python train.py --num_hidden_layers=12 --hidden_size=256 --n_experts=64 --experts_per_token=4 --d_expert=32 --d_shared_expert=64 --hidden_act="swiglu" --moe_layers=[0, 1, 2, 3, 4, 5, 6, 7, 8, 9, 10, 11] --router_score="softmax" --normalize_top_k=false --routed_scale=4.0 --balance_loss=0.00214 --balance_bias=true --shared_expert_gate=true --init_std_router=0.0133 --lr_router=0.00057 --num_attention_heads=2 --num_key_value_heads=2 --head_dim=128 --vocab_size=32768 --norm="rmsnorm" --norm_place="pre" --norm_eps=1e-06 --positions="rope" --rope_theta=10000.0 --rope_fraction=0.25 --qk_norm=true --attn_scale=0.0886 --tie_word_embeddings=false --parallel_block=false --extras=["capped logits"] --init="normal" --init_std_qkv=0.0444 --init_std_o=0.0 --init_std_up=0.0444 --init_std_down=0.0 --optimizer="adamw" --learning_rate=0.00188 --beta1=0.9 --beta2=0.95 --weight_decay=0.13 --lr_head=0.00396 --warmup_steps=448 --schedule="wsd" --decay_fraction=0.659 --decay_shape="linear" --final_lr_fraction=0.0 --batch_tokens=32768 --max_seq_len=512 --doc_mask=true --train_tokens=205500000 --max_steps=6272 --dataset="wikipedia_en"
Below are experts of layer 8 (counted from 0) of a mixture-of-experts language model. Rows are named router (the router's row for the expert) and show model dimensions 128-255. Each number is 128 + 32 x the weight over its row's rms, rounded and kept within 0 to 255. Numbers have three digits each.
After each expert's rows: "mostly gets" lists some tokens that are sent to it at least half of the time. This comes from a sample of Wikipedia text that the model never trained on.

# expert 15
router:094084186146099163116138177123164119073148137117142095124112121161149109107159096150123114103096117117164111121126109151096075090163142127103106133145088165143093100151077086139086147126167135212133138111122176160122132091088167140130130137055146156150158106171175110076092150128118094141153130114163136101093108166147075129085184152171143142153113178157097106093113134113113120092212
mostly gets: " They", " He", " This", "This", "American", " It"

# expert 29
router:146088131082144112069134142095151083145141126101138134075211131143086169155214095154153119133100065124191162155126090123132131204137104112165138040098154134165159107096154120131165148136165128146143134120116177054152150138136096066153117127080100147122188128132096156187127115070102142136100138097154069118141127105100099127157097152096073156078120160124141111160132169136100141094091
mostly gets: " money", " her", " Date", " ability", " months", " his"

# expert 20
router:175140122118117156149142128147098081123060147086157085123079131047155157088083070105155111095136091107111096129133178155211089133122150150143132147205190107184162115128082147155153101080093124166090143148158177145128118139147119125083082123098103160100096114165111149083097066139140106159098146165101078164136113121144143107111111158151106144159058127138109123071091128148153165084153
mostly gets: " vs", " &", " #", " w", " titled", " o"

# expert 0
router:116119159109078148157148175092183123070145174104163155146097128122117105098167102176144186123100091137170189137160088133133133109127114141156137150106128156112095155137164085147145133127089140205114105094053082095137141100161185124166145094102154147086154176129106111107146181116149140164109099121133149171107137095151155121160132177104106130115143120164163032108200129146097138086111
mostly gets: " members", " students", " days", " forces", " police", "%"

# expert 45
router:079151186112108127118081191100116165172136100127143098129122071186107173115098171155136153105096126083124076098146126134096098053198095147134080118174093118108136100169179070093132175144091124170101131134117154133182115151169113122108142179129111137172137151133178149076181158138146122125131075143144133141126193156181145123091107115136113065128208145170070186114110145137130130093147
mostly gets: "   ", " Nominated", " Episode", "\";", " These", " Won"

# expert 2
router:155054187130128134139184172105060148115143099142145150167079100140216127097126152047163150163159196107144137104184119064107145148090078134149152160148125166122181138141156163132095160127072115115135144085075044166154089191098162102140089164140118071112101133126146199155114090109107161079180104157154118111151086059169141131160105115198186118133078131133123086161113101125128099124143
mostly gets: " support", " led", " followed", " supported", " due", " winning"

# expert 32
router:119153121165096147147170109164085090112109129109083080165082111182135170112167147189137141115165151131174065108152161165092112122164171159093139124094150151139093154161084162147151144108125144114131129088075180074130105079119146201100137197083131110180129080120111104153138158165157071120110107153110072094172144162117081098121133132132102058168098094123116157134131121137063145169164
mostly gets: " English", " the", " his", " its", " their", " German"

# expert 53
router:115137116110137172128122082075058092111098099151106131102101100073176162167101136129187123105144131171106131184126143138083152173127125152143048152129146131109145126101107138107174077117180019093092073113137131143180122143099114128188143131081082057075123128160176133119101163082139141163159118163109144091153144126111160138109143138146172127099175104104109124075133114079153118161069
mostly gets: "burg", "ington", "berg", "ton", "field", "ley"

# expert 14
router:151136092133129102153117151130146078089177165088087119078085108126132130157190111127134101152098076114171148142126104192111143142111095139189159149116115117171083142062153150100131139078197156200123159040175086135084125114110143108084130139084120147098079121147122150088097103127093142129131067072110120100108120143126159084147085169089088114167071175157182136103114140113106127141194
mostly gets: " a", " an", " first", " Best", " went", " best"

# expert 27
router:078107136087126151128108076098168097152132133108118137127146121143119162199113199190179082118132121094124149151095183166058161152072117144157106073131114165087140202174132042108145140067141089142111138104111121170203173129103103156175162115141115117126171165085144063099125153159151176133126134127157144156105142121133075112129115071120177153105120087120104114152160071148161141153126
mostly gets: " SRB", "ić", "ović", "ova", "ka", "ya"

# expert 37
router:134121174122130113138158133163134156164177192100156135137157161161205135091087164138171162129146153121133135131188127142088128130142163149136116106116144093151134154153168192156117088121148122124112126109150118130148097122125033116185118149216109130148150099143114168117199065159134195093130118193094146103130158098117150115119123097077169089106121147104115143210090083155107126134081
mostly gets: "Early", " father", " brother", " anti", " addition", " title"

# expert 60
router:094107109158158129086139120093149157139084157066144113101068132094127121179099130160101116073121074142143130125132126186136104125128138105145158065087109174077134137113125068128101115073100112165155114133151168146197143156189138159087116105091147081106185088132131113083145191156155106104135089135115142179154085159168080145130111164116164112159051135145110084168154085144103110078155
mostly gets: "),", "\",", ".,", "',", ",\"", "\""

# expert 63
router:142189114142151116086079069199133151165157122160127158130099120108126088122165085124162150157097145128174171112086139158110077121075183094108159153122168106137134173129089148124082160165172130096139157198170118146067086118101144118133138139136153144068127114115143108196116165176194162148123115143111094060118112094087134103096124155106173118120109084081080133142103175105133118179170
mostly gets: " southern", " south", " east", " north", " western", " eastern"

# expert 34
router:130134169090128105123167177175121117113150104163139114148115064145096113087126069112113098101131128204143121132157094125174174152130084155155152053086148106150068126145121161098144159168153139155078107119179144189129138138164113143133147097101097159075161149125143133161161135095147132083144121141088109120215081082138065117118144163128092105075074180104152123128150116158195148113145
mostly gets: " fl", "-st", "-b", "ad", "fl", " disc"

# expert 5
router:043172108125070124146111129110105165152084067153159080110086094160156129086136115145064140069152093085104131121134112143149158104131099138130102153070105162138128140130074109152089090075083119129109130150131152091201095119176091167126074120123156073086142128150128120073087158111145137104059147120129128172129067141179104106132155148129096105144091143156123090133127168147146055141095
mostly gets: " :", "\";", " ;", " —;", " -", "—"

# expert 22
router:094120077079170142141126139092139159149103162155109139112139102113132089138155225141120124180170147102126159184168181172125103110118145112071139100109150192162180156140068083158137140143076186087146138098101169139155165142155096158164112131154121082134166109113160138080086121071159123148097081088158128189082128180069119139161054152102135140151147115114211138198109177108171214145104
mostly gets: "In", " In", " in", " During", "″N", " entered"

# expert 10
router:118119085173124181122118098161066122111124107156101150167056145070123142118166130153098127132181129205147125156126190148185158162118131148109100102172166107092193121162108123185119138162148149139122102109129117163160115125082175148124080119132070083098151169146099141193124142133137185159144135135096158127119147107183159134152115123086187147096100110109059108060104106112133114163108
mostly gets: "/", "æ", "_", "_{", "–", "ens"

# expert 48
router:095122135136150110114109172076148180115180116146062154142114147163109139090148143090104150163161140058095120092151132134118119100153160072144184165122118179162093087115101140062094148179133133111149143125116119161122116140146167133120160133164146079134135101128180165175050134142125129063126102107163112148123132177114107143155096065173178109153152164125135143177109157157169172124136
mostly gets: " On", " (", "In", " on", " In", " (\""

# expert 33
router:131170173136118103085142175128106148111138118096098166154065083136141119102138063111112105139137161108114108048102106142115128159108149085090134131132109110155088098107150156145080119136121163125199123114093091152114110139140120143096128164181100140077101119186141119171122111103162141169177100141100100135117115163063084118112094161077123141133156116147051141176116160072099155150156
mostly gets: "SI", " KM", " U", " SH", "″W", " (#"

# expert 58
router:126111156102108119153110108093119111113079088083150133100208215104105153136074076119172112162121132149089102120129118105126136151115130149107137153160074096140135140134137119140119129155114113179101164139153147158095166126176126133178179168146143168187158134056097111207149106080113103123129193126153149079104140124085062158157174142068100181038153106080135129126129149146115170132095
mostly gets: " information", "History", "Career", " Phylum", " Genus", " Animalia"

# expert 49
router:153188102118127166145159086149146093184118151128124138138119145158162117115129182186156110092186106132131124184119179133138109182122101179157058105110075134146112188158198125189131104151116103166085114168133188107164110102098082106190143135161109092117187146118109114107162100141119174092094125112106151170107116095133100140094089071123174171105094193114090162126145079105151041119070
mostly gets: "Personal", "====", "D", "|", "Early", "Sc"

# expert 16
router:137133170137119105116086134087051136120160158106123121069091136168109098126178110144176116176058109178133135164082063089089106145082120061090139069087131169069098095108123148136122124106121114202150122150044146165169109062121153138122132169089091122132133142159174132101112129107122163176151034128127169142087138119120118179103127127132195152107149047098096146141160122131124167097131
mostly gets: "American", "-century", " Angeles", " century", " Soviet", " States"

# expert 11
router:102091165159137146091171107140146145142088136159092159083184108185132088116102170174123154084144141100166101074136116162159113100193143161185108119097070172117146116167120118134106154095118101177118113184103145138144117121110122121161129108114156132159060137113157109133138162202163146128156093082153146155087122085211106087074118104163116077086182132166104115110135118121187093123088
mostly gets: "|---|---|---|---|---|---|\n", "----\n\n", "   ", " ·", " JPL", " 🔨"

# expert 24
router:115168135112094098103114171126084145085128118139103097180187148129094116085109083065102149178132176084051162088116117143167176095114099115137155141135069144114085099077116105136186146138167112091089105086175079138039158138118167171150154102141130180172096072112185078163135153082131137117134163119176133123133102192125077163142101092110082110117118134100140107183098148151098124190162
mostly gets: "In", " In", " During", "After", "|---|---|---|\n", " until"

# expert 6
router:121045139190116127091148153123122099067141096103100160168107133129182144115158109099134134117072120079186163112163079094106117108120114132120104158119151179121122115157150109117125131114071172109127114087176127152158044150085133125119123104190117114142081144126137148160086100188081135127131127098185137146147109141158166102121162063101119140176148161153052077113139147129177045144145
mostly gets: " \"", ".\n\n", ".\n", "==\n", " ==\n", "===\n"

# expert 44
router:160130146124120103118131096079145125136054078195137168075176141138146093178113164112172165117133110116107146145095119117169151151117134136141162122166132116129179146115143161204155123141180125133126187167109095130123118043065134135117108120074067140101077165139110142138129144111130115174124126152150146162125185126111162130080167150104142133044129111109129168132181106078127142129088
mostly gets: " Candidate", " MPC", " Lemmon", " medalist", "|---|---|---|---|---|\n", " SRB"

# expert 4
router:069120132150143146164149114093127177127062143145184089129120178097152172106119130155145142170160148090202126127089147149156122073110193145086178115086136136162182115170091182126166140088142133110074125126111110190072101091048128141111152088095172127103101147122129120137104154098169080076105127153113145157092134109106060176175118139167061094133084152141122109152162177123119161146100
mostly gets: "'s", " has", " His", " whose", " had", "’s"

# expert 52
router:158112070107141144119122100137139099155125090151151108147159103116104136195086188119162125084174165080100117113087117100113142145095070135084121131126124135137131127046162130197108133141153137190102098148094108160082095147158122125128093069127116164184146173187117119123117122154167149114172156123131143081118193141092114162054140160142091152058119135139093179129124141057178121139088
mostly gets: " Win", " QF", " MF", " Swing", " Your", " H"

# expert 56
router:157071104199165140145128128137146196188118072146084133137122090137087091160081141123162125105101154173136094129129127027101156088148073149180102081104140141096117166126147117054158111097096134129137087128141070093185162076143135112176103114117112117119167138141099160120116164143109156097176108054085133146181167072144145086196148145109135142141115132110123157135103074150151122180155
mostly gets: " take", " dis", " fire", "ake", " Grac", " gun"

# expert 13
router:156148113085131130120062115122075108151142112068062136103090163106164168073140113160156108150094164148068120133077117076094127154074179122105139174142087146063109133162127150136139145119168138100134122212109144113180120115160123143087121155096096107151142147152176084176080136100152155134162106119102171135197178124125156164083178095159179124088165086140115165117081075075184174115149
mostly gets: " Ireland", " India", "á", " Japan", " Spain", " Slovenia"

# expert 17
router:150142085077149118103179073091144150119131115147084216100165186090168064164152138153094105185191115122131115202132167070099119166130186039114185140135107155209137110119129180156081088125164135094163150140116164116139107132117136076153103111186104116091136073130123121149158071070118072119102142088111097151090151153088161126117157074106140170104189083133124151154163138125114154105098
mostly gets: "°N", " School", " Arts", " Championship", " Albums", "loan"

# expert 12
router:087088155143103146116157106098119113091164137091113132142122122174167105116145139202109164137113163151191144163153102140073112090155094138123109097103150128127157148194065109125128100077199135147090152115126096129123087140063131158079137143131085091129068080089112104078135129174092092197176103119139143120185145061116182094155194119091171120146137194139116131067131115095093152128116
mostly gets: "==", "===", " =\n\n", " a", "====", "\"."

# expert 39
router:125107133119099126168192198192084126158143080142129098105184117149129178112137116078164120147125144102148064109120197113124188116110146134100153095118177132067093101112109145118107134166121154189116158137159132094146102125074130089108103148153087123128136156066118074210132110080092104068093160117102145140169168126090139069172143135077076091159132086089142160111156102207130095116123
mostly gets: " these", " any", " all", " These", " no", " several"

# expert 43
router:179132175094102107117160084130144151094196112131166064147091136089083140190122149109174137097067135098115162136138106128128147122125111158146163121088115160100099146140154090146159164142180166180136108098127138151117113132156153068115161108147152103100098173117090151106174146178154105102133197162116140131115116088165132115155138106123100080109147141155205126125166109170113089088141
mostly gets: " well", " able", " remained", " appears", " awarded", " too"

# expert 31
router:133156138091127115078176116126125076111166083154086060120135143108092160119128115094162070094125112176146102156106151144071128176091155155197181128141153063136125158107102155086150157116077158176144136129134141148119127130190126096059119202159120133112148145118128166203131130081124176101152105135134143088120174175114107080102083129131089160134038177113155102094122110137100153132123
mostly gets: "'t", " very", " But", " you", " too", "ful"

# expert 7
router:097174171079074086145102136069126121104178101127107130117162137139123145141114173082142064101141134097111152126159148056118101152080109157157165146166122155200102129131112214168103118103106149181093165161189150122135134139149047073124110170132170134113137125150114178160068175125139116051159122115114079107104143123145110090114110122149111174122122170139141108072142152140099120123105
mostly gets: " would", " could", " they", " never", " be", "'t"

# expert 38
router:124191083128156185104139055173098086056111134165133136154126103128164169106104116147132116188153066136055165148143140149135141154152151136097115139157153073167115198128143129106164118151124111106103071139141168121137153127121070128097127165111143124107179148109100094083089120144121165153115128122061124147133077084124138201039136126146112121060125134089113120149143159154164139096115
mostly gets: " Paul", " Thomas", " James", " David", " John", " Joseph"

# expert 50
router:155132124143117147146104096093104125062154106154094112184105160145058115153173145094161152140128144103164149178086104077125125127113083109060097135118164121117054089133128129171074147144077148127184169101086142105139143130136091158149151083137098177131153116183161107105144164096101101181143109117157128119108114196077083172081087178109114156120152070153076191148125154139141120108185
mostly gets: " ft", " located", " cm", "°E", " mm", " pm"

# expert 8
router:132119090142143192181073085096075103109103076147155129100107177075128136152100149101122142093185136142121108163156201120164195159105093146172069152140204121095195143105133138119112138108120127132138086150119173158138140110112116115167058114068060105091096156200120091134080143095174086161124116173137126103033189098145180141097138155106154132130146084142114144062146079123164135125113
mostly gets: "ö", "ü", "iel", "ney", "by", "ington"

# expert 9
router:151143052155131142202180128067129172100104178149170149155202165120073141134111138106070132111128104086067117153092144126101100111132130137033111102131097070143123142158130070155124053127140089160098181124149102112137142158111145187170168063060121146106092141109126085084168126150125140149152169146105176114112070093093147149122131113116162136079118083184177160157140147148154124082131
mostly gets: "}", "°", " classification", "Population", " birth", " Lemmon"

# expert 42
router:117189128096101090154129137148150108148068104151110164115088113151156169138118104131121115053133099137179070124108103190112172093162117159069149100155154165160158155195082173150095093130081119101128129123109116119100150108072129142128124111092141092125162063099141098114121159132138124123160126115092092113154116144169202119137090160120127108151134092138069102120089092116126128160136
mostly gets: ");", " The", " the", "\";", " –;", "',"

# expert 26
router:165181100115139105111174110144133108135128088120118185123158140094087138196046116138141131153146157105125135103157109167111113090125145059096127158146094148105097139098141089151166120129052126091172073078179135077069114115089163115141105113158081146134135122162137188138160088167185136096143151164127151176086130097108171091123117116131112150131174085089144126169065119179110122146177
mostly gets: " Party", " station", " House", " election", " building", " Stadium"

# expert 25
router:167138154174157070078110114140152141137163119158203187115146121112126079155091151133163123081115041137154117154150089093142156173134125122172168142071122167074075138093159134095173098098100086150180127115190189096158102117155111136149114084158120112129124146158116161129153089120104118146157132119089138140149184112116198092147148092150117170089153169096172098149128079154142069077105
mostly gets: " player", " manager", " politician", " contract", " actor", " season"

# expert 30
router:083134179168168118154083166120152151201123176111201126141132155192091153091128137114065125154104110139122155054143129187153111132158138124123116144161127122155165112111161107079134080124137091080146144134155138173099192191148117147154127102136190160194118125081118126098172086163124186099127173145113152088137110130098116100161130107155176166175174150085156128088133135168093141130102
mostly gets: " by", " name", " include", " Genus", " including", " Born"

# expert 55
router:144140119122099119125141171141126099175092152135131098160144119151088103151086186161076116048175148056106089092118144131140067127172111135126095128175093121078166147124178109141127163141158128167095101133078104125126122136111185118093088103121136172201122185152162111146176083119109147183154126113152179063108188144120121117096151132100127149135192171182058144125112132101150134169120
mostly gets: "See", "==", " Website", "   ", " Binomial", " Coordinates"

# expert 46
router:132172145135179133111071178180125142119170108157179131131117040131102163144135151093106155109109088127126130174134110132115102127145135175189153151075143096128117096152140150105124114107126201063139142087113067139127133106173157099108144079187171160108067108075079110117141184111124103115132157110120104076130082088134104113185099143141077147143149161152175123120147166115118074116075
mostly gets: " by", " during", " per", " after", " During", " according"

# expert 47
router:129154118146164132140110123106113124127126112136126109106195103083199133065160090111168077115100136188099094142138081121160142163129071141138102191140129118186137192093169154063130165135128128103155096153166120119116151112122089119140130128086124098129100128172088135184136113163104149131147087064093084158205160063096099120093169129149114120108143165091074085074109171128185091121125
mostly gets: " north", " south", " east", " west", " According", "ig"

# expert 57
router:117123180142136167115150172136164121086076152097101151107097102120157176178069177129137141100081129167141143152142153118191112084131103138124134120173104104157091089125155057139091109136090124109119114088139060170140160151143204129084212129140203071078127133170102094105130123157161078203156110152143126183125097148173134120131111132070087064133125130159084145100146119077084101127129
mostly gets: " Ar", "^{(", ",", "),", " Var", " Medical"

# expert 54
router:117133066089097111189177147154131168114188144127125152182110082178105149135139117114075136149188116145162128182150117111184119146129169132165119134100166153136123064165177130067171168138104162045156112123043099134120133097095132179072142142179201152080112089089147162069093168149116125124049155167147120126169144124157076161181126122175078103176083116136170153176119101115137114108117
mostly gets: " on", " including", "On", " between", " under", " for"

# expert 41
router:102144150131100094127085114108085142168098102115094117144138123179178113140107115106092130146152245149105082084154089145173203121135191115154126127120132097150133102101116128154128145148133122100145120160076080104117130109132162096119112111125147130137110061142137145149143099129132079046166138170165106175168127093108157141124133107138138069154093128097098183204117138151113194212138
mostly gets: "See", "   ", " For", " MF", "Am", "For"

# expert 35
router:085130088096095138127162130148122170155191172108170134094104130167127163147154159110109119102155128101177114069170150073082100102135072141121175157153151169076164112138162089078125118098098172095103128074119119143083089112123147137122158136149176103076127146095169202194139133130078135125077097102128066095133100085203109101164102131173159089167135161195155141087118133118089130123112
mostly gets: " used", " held", " began", " released", " served", " played"

# expert 51
router:112141162132143156109102163163134159153156101079121134056115113142076116178107147173092106131136080083062138113062111116122112117123129144146129135111129099183139110116127088103125118055090089177127111100159143135137151106155149152132158096135200109101138191186081137114074132189092124120103090151109182118068143099117127147150065148136099147111126168148093084117121094123128123110141
mostly gets: " He", " She", " Jones", " Williams", " Taylor", " number"

# expert 1
router:167163068062077091059163149129121101199196191129140100041127070182112106110155130115134064149106105133098119121154127078094159153089131086163162161156175108182132097106135137118103117117141115174137151150127164130128134098124128167156113128110139152095119103085124169155122148204102106109147122161094121116081101102143169131144112142152168142134130181144092109059148120097096167139092
mostly gets: " he", " who", " they", " would", " she", " can"

# expert 21
router:077140118119083142176122112135149168073137083074106148112131120121112107126142148166119089061111081110149118139148123128141154182110098117169149076095140099160102102102145183122131135118125117174119123162130132092082159099142139049060082149106127170069115147134073168114130133064091129123116132111068095095111166112137104077143106136061042134090127109117219108086136117130149130126096
mostly gets: "′", " Sh", " F", " get", " Z", " Y"

# expert 3
router:124063118115138109109114132108164153138104154124148107160088090138095169118133121121144143142083116103148104167114045108092077132134097158127084105149148080150127099169169115125173138152163172158129138144099151067145112141155184106095118120128164076147204107094059098125150164083123139162131177101138032165173133147124174113115103134157085108069099145108149131137172160157144103067123
mostly gets: " £", " vocals", " metal", " pop"

# expert 40
router:195170126128134124117094079171066123152149122094110156142115102095177097089150092141154128147084073167133132140060160109090140102087179080093134135125174155092095129141096098161179123140148165091119075154139145125158119118148140134102109198160109120113150151150149119162114103097138123125168100118052130127138112148106165170115124143129205091130183036122104136145073138100163132127091
mostly gets: " London", " York", " Boston", " Ireland", " Angeles", " Europe"

# expert 59
router:147158159081162127152134121155056145113138117128129102106168182087153139119090157109171118153071134120118098145191127153160123120159163116189134120143136115105101176154095134116061209166101071124100155154184141127084077131167198111084169147152068146161102128082126062185095137120106102070118171139176131150169103150109176176183152152118102048139134105068160178092170094156116094096189
mostly gets: " many", " All", " several", " all", " among", " most"

# expert 19
router:135145123110090111139137147206160097117125148143121172165165104126149069145143100139145171156106128099090140110128089152124120094101053104142183166171149064110139153170123130139166175109134176106170082103120096068126121118118114135117189111114082154132140110087125148124130132168173142126118113170116184157090145129085151114182151186136125147125165114108135130175105113121140160134136
mostly gets: " List", " Awards", " Award", " Conference", " awards", " OS"

# expert 61
router:175111149176091121122166122180130097093071130160085163146133202133186105148154122102160120166127108133111120097149106164136159120127142162085171179139083184132098209125144147114119122104157114096117099067136134147080136208058073103153101141158075166125107115118106085133127096097096175099153086160118098130132100167137094116149152101099123081110109157095133143204121091116160056161123
mostly gets: " first", " second", " third", " main", " primary", " Born"

# expert 36
router:141086116083195097112109146083136108131042055141126150171108156155165113169083121167154136059107140079124148140103143177139129059100111151134083182138167127112199117145155115133185088141126111128141100115108096148112106128086131126170157099113130103094131136135121138141150060160162145151106103152188136163122107097141181090113164066118144108190171139111109121156135069126120140156190
mostly gets: ".\n\n", "==\n", " |\n\n", "===\n", "==\n\n", ".\n"

# expert 18
router:143115056122093113151106108157106138127132100112085107128140182143125111124178080139139175187142155205174091162112048072099084129156160095085135102123158117097149107144165150129175072137152142146203138185107187116141117096172077150105085157152113145125138077158118155164115064096113086112127084132086155100154188132079152179103098128097152146095097065102146158102070167110081126098102
mostly gets: " century", " past", "–present", " f", " COVID", " Olympics"

# expert 28
router:118097133113167119068112124108170107125155124167104153085127199106118112105091101088190131108169083144115152143181119076177123126090146104132177150130055140144119156140152082113139144129168072165052101108134148103100118114167149175111097111163092139107146171121146159162097057043155114082105129116101158184133100127115112170115164116120177155093096112068131106126184139134119136054109
mostly gets: " football", " tennis", " chess", "ology", " metal", " sports"

# expert 62
router:102125086109097116160089088183122146076091122131139073149156160122108172126152094110101135150105159148142146145102099115095132190140148146080133093151084134141143073086098146167091122139136134185134184177150148136098141166137154144132176125142118192171103128137115093181173162071088083175167186087191151115143145142117112154131093156155147156053121121174152184133147185108096141115125
mostly gets: " km", " ft", " cm", " Phylum", " sq", " Length"

# expert 23
router:138109134215163103143079134089162138150112140118142128161126084113139126092104155103086177152067105130082139091103143155197077103172101160116094198136118096114113087094140111102157144133125123073134099152162092093123152151091075076161102084116183086170109148120098115106199057124097132173124166141150108127103124145114182115126110115141132168241126094088123152095110148189152130154105
mostly gets: ".\n\n", "==\n", "==\n\n", " ==\n", "===\n", " ==\n\n"